config = dict(
    d_shared_expert=0,
    hidden_act='swiglu',
    router_score='softmax',
    balance_bias=False,
    vocab_size=8302,
    beta1=0.95,
    max_seq_len=512,
    dataset='wikipedia_en',
)
Below are experts of layer 10 (counted from 0) of a mixture-of-experts language model. Rows are named gate (a neuron's input weights, with its number), up (a neuron's input weights, with its number) and show model dimensions 0-127. Each number is 128 + 32 x the weight over its row's rms, rounded and kept within 0 to 255. Numbers have three digits each.
Before each expert's rows: a language model's description of what the expert responds to. This comes from a sample of Wikipedia text that the model never trained on.

# expert 56
What it handles: Capitalized first pieces of mostly Asian or Muslim given names and surnames, such as Ak-gün, Moham-, Kan-zaki, plus You in titles.
gate0:147143130157162130120110119100154160138130161093145158128115079099143150135103105090071144115109163148107158098110072130107141163116113217129106098099088142161124179112062043152123105138183143139169110130106176105107169081139099131125130152142078086068124123126130176165103125127157052158108146133144169133096128109159139131194140102088091148195116182102189169102148068124147194169119
up0:110090107143086117135177159199185138099121107188124105101154106120071126109128138142162109130223136190107171152112120153135083105157134056144126090133127130074149148148149214104160123109110151117047128184153140068116122100125169075095106152132164170151088140106127136124129161099096158113136081151099131132117151113087130120132154105142177085059098126119106122173131125105066101076133
gate1:093105094151128135051088080091095180053060120128126136086127119129177102140117089152090127124164097161073142138176124158114098130056079104151162084087109089083136120153083113087172120131147146153145096154151139183178161080111217109116095109103120102152128173147105089139107129165164068128124132134141152144096155166121132093147065132148137086102099089120129143146154132091113068138116
up1:116098111103161113146121148154115093187106097105153084119111060089089112180108121153104163151132127115138192144085082108166116165060165124152082172184147112220053170114152129126078130130122069167113126122118159135132156108126122163167182106145111135132183094168081153114176086113146150126126089116174117119086093124089120148141131134087165118102132199095071120138157174120080135152127
gate2:096109078136083109116187106092098122149091065140140150077145149155170149191148123169171150149140185133173135109145131133095151127171128131116154121157122137145138137102123044159176130140095099062107090102102113157153118102089082107116078094163155197092147155118164085127040151137161058112130160107112131114127170133104150124168140170105075114071156155116120082101144084094116158179131
up2:081192128090171138147151125113132171121118162114168197167122089205180056091170143129126149125173054121136127124087073074135149134097110142144097140094118142037076203130086163104110093139056116159131135116132092102117093122159123108130135154180078153165103094108140143119156124141157137163073122177109135133127118169112126162103086128150165100111115169166136119187130106108138119152117
gate3:130156111119154151062098127210097110196122104123115155129076152195176128148087100074084149142163164126166168133117118096135125111121100106099125140100103148138160143148133127126113159108141192127149137206166134152190143078111142167107214155138085163154131129166083099187118177159140096136160131144130143147106146120090194139154196172127143133142129110080148142169088114140179180096134
up3:117144155086112155181142111100156139136108113138147095156149128152133157105138170178163121094141123139112104071105098200103080136139153075162106078088171137146086158089145136116146076089126103151143130113150103137087068168138079140145127165066087120096112092104112156037097134088128080175109127162156078083129179131148094152136124073112195131069103157113089139146187120064120146163142
gate4:157117076108104101067108142096122109109104126082074157172150118135152114202092145137072128092120136127131118172080117112110167143154175139183136092146116127127161116199116130162094198177039075107177133130165081132109138135114169131132119086163152096090102145144176095117135140123103131176085123082137106121089138136129062182094093109051123169145119112125133169124124144193095159112155
up4:165128069198123131143126111107154119147160086121116095081155171114136055189129132129117123125099108139138098140126066112089141168124118125117154064073136147082016088124144151167097163116100123147130086087138079125130119132137128082095109167087150147098133193071107088172107129129137111102087106136119142141212128102206128138116057104120122104167106134128122129089120074095084121136137
gate5:185094183135104131149151148073118089160147155101182125144114104099143113143174111103143158125081181071061132128114083113092163105082100108111143130153080116105110034090156133083191117160097160129077168102141090080091081125099130110129103114122090164157159101141113133127192166153124174107154119129168138106155123092178181115155124111100076142121092125129142167108082134088095163197120
up5:154108127123152132104113102138150139140121135140116101175145092107138110146159121037108169149112132100067078149142103116091072141153052146137180133139063143107066135129109175120152111132075126115108137092117108106160122109171154139063097154119125153106091078228123191127145082143151152144189131104152140102108092121116154103161097107152139081181084116122164183186090121162138187103089
gate6:149148114149082086109149159128119069137098140121092128144047148099125138120074168093098139124114162150166107114131122140121148075150151150103159126072112138140122113153129119115153083136077153177168055108189135112137126181187158098115052116196126145150182160105170118095121142131173122177188120104086066142108098163094181175074123203147132080125128120090132122121101090128139167133110
up6:109143141117183136096102182122145094122119172161098136123165107111136108175117123138176125189131139164173185096133162123085124100080119093116119170110111108116097132100136144107211085062137102112139097163125107090087071106129177142151072112130177111215090138138100142131096112153111146080140159164103123128163084187072138120116132207124121196132169121140105170101134053127148104099148
gate7:112148162081187098152140187131129183148147096115146115201109085146117100145113144095153198158188121154079079098109132077145100109126098113085116147094101118121129141129097198103150129100140058104109173103090149112120113180118145100150140079116185142103145104111111059119125135145181080154133134140169065162134211180121126123119080146123166108161176101143078112119106117117096148180115
up7:116173152099144150201135159099098103084142086181127156100108093143105076187149110109139109103074140192065143129116101124091176127077117099115100171149081129162109229098147215145116112110090106097094116095085186122117132149173177079099116116141092159146126118091163097154111063164126080129104129155170104154103137165097091125162145128127126141129193119150123162143102135120105129131114
gate8:154141122156176137141143172143117178177156131065152114130097142157098169093162148215184141109197197130168077089114090120107156132119145112154182127135166164128118112179144111138137078104070113138083108122126141172129112092138132133116170128164113117151133112112173121099127140190082151117158139163119156088123167102170199161102143069175107213077141181134167108149114139138140106106156
up8:176117121138141177123072182171094133185149152146072066100121110206119119124095152099106160091173139156160153112117153155101123170106146163125155155133128145088152201102124147107167160149167138137080137166155099077126109143120155074117131115104162105156046121138144179120136060128098175149093162101131111112101172151140138159057102116135099069124095126171105095137168204155134131155159
gate9:148124123124003118100115099189147110134104094134128138137160098126122139168076100111145128125166091074168204136124119158201116108141086136162135134157149117145158204081131099186132127051096105127116169138163059156142116083117118107148140136107115180106113161151109133142112180100139092114140165150127060111156105146126158113148152134168133109160118124085140071100158107096146145204158
up9:146170133138148092173124194076090136118114096100098134120093099161112162095180106132150097115102117154122094126093143116077083145143171127105128123097169150076108060129151140101116130128135149128127106182135114129083128158139181187120183133093103068162126092125190128096122128058095196119102150113149170160074154157085112146115063074129187135107141106088102177181122136125139141043132
gate10:156120148099128157159059140172126106112155125158138095158145158137155092085123157141087087103109107093070115132117088074110123147200140101077102147136145133144154160115179106119124165128124121150062115233147101176153211138190122132133099141114159097182106126159111150131092148099140120068068105094154073159121174142155107086128206140125089122135136138086123130150128173191113137124145
up10:097098096157141168067187136129123142092141170152108180155139114164109108175160177112176144150093095154108101157127108117150105067124133109164144079108120154121130085155077148145152135117146077083080069103127161124165113140118122161083105099161156206115127134106180073130188136156101146220145120107131186121157172183080134089168141177122134126138134140180132109080106088108117134098081
gate11:128139100156120181106068052144089130124100126158173122124076100167135134148098035153100090093117077186173120137159111152119098111105099109126131116091155092080081150157149090103136134122070133110143120070142173145127159108130098125108142174102104069074091107191174082091065136132084145112154155130164116105126125135197146090172085121141102126095119165125184130125107092121079154105103
up11:132174114053152164137182162116109154148188156134164111096151163082160107114196104111091112131169095143111112134136132143114103133126187116152134168100105120107103167084121136113157167150157178143119128109168116139106081142156187090169118159162079181130102104122134115159142091162159144175045142139146195140191120157086096156134112176157109093204069102176144188126109147145122159133140
gate12:083138119149142109115131091141123143140233183123114156091116139109114139136093093135178067151149129130101107128104119139038148161101133167146097099102135184092070156145090132134170137038127199123101143143121111157136128042080082148127061121136179116125127110187092096089113116129118154148100121097157150122086099139158063118162160118137148111110156124107143155092116141103054149121132
up12:137120177151106145148091139090194140056035121079115117136147100132079136127149139076122189202121118140150087117149166132171095117122108075151163145127120091123130162138126097163128100156134099168114126061147138150154096134116164057136191117149075127136132139165184184115168158082189110183120094177120155111113120096146145153098119118160138158139116081127187156110111156181124120087099
gate13:106161139086130170115081147143096101119192119124159163122158113100074131100120149140134128157092136118197070078121078123127147147127118086112148190136135137083133110099136046163127090166141169217114107137129193195123144176153190167093137174141121111102180159153153133137133157125113167168205131047162116122110128126140150081130091125100128070102137153109157120123112106114167160090123
up13:085167172112090156116090117111135127136180184095081078138099143156103136155129072111119148098161141136083183074172154158116047148137093133121138086123156142053152116147081179124110130073074160090116144122145129101116126110109075064136147153086089073143169115133104112128150105133159139124062087147178130088121149163129088173164124123103176104192079144131106163184081148126114133136142
gate14:104143116221125153091164095080159160115127131185120100164096164109136131087134144119128124174183226112180106139170190185120154139158126060080115128137136158138134149117129077129106105148151113163130123152077187101096124170114097146078085112177122160047128140086167088136128121174080172138180120111093148103124160115111120138097138163164153127165151121143170108143141170148103106169142
up14:145143180149173114044129106114165127126142147126113069097101115143174126144091101143175140153120172107183100099180146121106106086131144123091087086137165114132155135060133149169132142104104134127106137133088172116122141185100171053125178136119084152149126130098123085136100142097128112141220134117152143177120184160201173132139148081172157114079120090085139112102171152103074137147062
gate15:123148085144143092176112180174156101164141137113143087113070114098100118133104158133163133195161170119163143117078105118106104141115133133151159063158186105154146171146180175108132106067153088126102117131092115173123168133173057138202127141145140153121133082151155106152174123159167071134102168101113174149162103079119070138129104104147111151159136118182173121182064164170088118099148
up15:135085135109096138150124126106153178157097168139084121060136199148191102103125092167119095107126092101103123152119173135167149122122160117158131123138113155167130127167103045164111160137067083145136106086107082060091083129130102135156130129074143116198071071136094111142079114090074077123114123121107144145192188193128143140157108105134129098146084123090131143092148061116127153115105
gate16:121092163151131148134131138096116074098166086111128050167092099130184169169168170135123132173123094069137144091151142165178147123216151113127163096164150096129065180138126132173091100103117181116164177084133167087128140082103094150105134138169125197115112132109145122100112090128130135109120084121146150087177129130107041101141112130090120140127124070143150122181120166165174084155103
up16:146136145108141062147059099140138115110162101109126089123104123142169133171122148103115162110203122114099096150115124139154120137089151123121218126156090156082135158151142198095106123143151136092166121188141150197092181129048124066130151160163133099115146152140125135186141133139174109112097140142128105126143117131186141109118218111089117106092106181135077132084135078139150142118041
gate17:171097059124079161115161088170114088114135081138136173143114129177176139082112150109113175120142180132237184141082064096113118099110206145107125187156143171107125127072112106132097125165068167086103108172142144170156108098133072106107080110161122131132108111135156102110119077124139091138135133130136135134085112114093106107135099137141114132061100120097173143115125107071146082133167
up17:079128109164182097161129204137103165080139123129190145123135165139158163127127122120102066144111135187138121111128180161122176202118128114076144086149142128160122140120157155152175133102133162172120137121071105123104131068102101092176144107199138136140123099112082157197082154118106154183193123172159108136086142142107155155099136122066194114134079106176108169132139159157152089138154
gate18:129136100124097165108196097109122130160107180115113154153125172147105106138130082150074223141075188136151146153144112088196147113053139056092121143135089117143089069106143090107188200136147132148161086103090126124195097114120116147163161097101085145130112162142158113115206118078142136163081088157111089101087124144075131123095118085146155121140139131117113108129133111095140095152127
up18:104122129139111150147185106091132145160130117137075145099122208104135114150131123127070166141120130130141098128212099111170138101154101144079128160187060133095077097127143154161175164126137096159122076114138147133165126145138128121135194095170055106156098148087178102148154079120223157144116073134104189115097157145080136133189146104137118143147132177129159160148074137131082088128099
gate19:121132160193144205172114157153130130115121138117129093147127174137064226104124028120153141166181116156180160128192114151147147133121161133123143126152166170154143131081155147079142144063155109124077120165121151184171173160160170144091157144103143125130133126115161147112160106083173131103125133163069150085143143140144132106123120116122100159075129202105129119181159094144145122144178
up19:142161111131093107067099095140075137099095153117129151130170124138134180137121119132166164182082151111110147091071093107195128097110177116074129140131143172122143117122175120089118104089092089086133080133073165152179135154097150180133128127083170175219219175109159130109134128082115135146112093074186103155118118115152158125115160098105122105160205156153137103162114132132163108150125
gate20:140179140128122144164135114142187122118125162108153116052101120123147094098148091147076165124134137093110123169095118133124108135108165065102138071154157120111160118073114084132105128150128117123126154165144131127158114128122095114127137150081090204166180170100129097101094123146143151137095197213108127102202094173120141102172149111101095128171085119057157195211096109098120070126125
up20:145145157124145136130134137109082119126114068132169101181154075159212137146152164077136117145172132151157084112151147159114145093147093146164047139140099171163123085104131144100125128138131116172145090119135201136117117190079103070166082129163178129095046109132142136136141131155169107170165105106172155149117179071142138098114105139116143115147183148174093100124222096156129113155136
gate21:164098104137095130134078114130158137114105076117109136090159155153091151086108148126145113189094071124153111182132127124155075109124116067065122159085154138100112083157061134126132147113150092127133121130104147099157019180140127191123092135135170124063067109126099102155100151175151179126093116140110117108184122122177076095152102131115134145147141105128180137092107036107138082140148
up21:166160096102112110127097116147118188090145141117125109094170104136131130146134140089134100150075168162099112098058113157154127177084072160120156091082147114129112101114111084142112126096167121121066100170137092143135157104117118174110094115185123146136175129093178153085089183091071107196088174095191100200164136185134096177152117167144114153102130137125130146196156121184138138165142
gate22:111135133194108139163156137138151076169102136127107106090147072125047082107106127152131166179149130110088074162177179143126131134061124135140085099138122116207111156137144081121091075112158165091092112067163136070123094121164111125154119161175105116126106125098124145136123072170135087096108104070107166113162113114119082070083160155113084125171119117122164164107146204121131160097102
up22:082110146079138097116122192188081083099084124087186132181123133104116089077153118137129109121132066138134128116178164125157172106118189154075056113101085101165082114092167114161080096123121155162139125080097129137129139154094126084057141116103136123146051101074113145114172097118107113088185114120188157124137164124152093085128097092101121168126118136125116070111126152089137127175103
gate23:148125124135120086160141151102157083065108119075147172179114065145148157121131132131124114167092126146198127156110080098189158164153168171119104127212119155185111137112128124200124132106114147210119158112130156114124107164117183055115125090155160086162190174113163118109116132142181140086213159116120159164130144127149169092111128107113132108126124121128149083124115184138103180106144
up23:133106150099139116169160153070116076112145169152088132089162119184119178109105124087154135108120118147117132134104072163136153118117104220142114131113104125137110108108144151165111100133169150138124145135122140116096075112130114108143136106124137092099239098130115082084179082197116072089121163167088139111122136142102114080122152139131109186110114021138112146172147182131113141039135
gate24:118157161129160106119095077115131120140142085113122106162175110227106123129114138143099165120075136061116080098163078150120068147128135148142159198183111032080128104163171181139162151117159105086129122114088125132101128117115155158131088105154111168088166127124082091134079134118147072089109080123109122124081140142094117196117153167166088127108112168088111106165139169131119072115108
up24:109122145136115100108063173095141186108081124153135105144108079091130125110129108170143096172118110141092176115116086160111133131124214166149120107098154081134117125107130084155129158135111087122223163116171121131058135067101133158132175124093089117118119104100146102159105155086142130204136092098129168109115129141113142155099112140129180061118082138155191109117145026091149091097146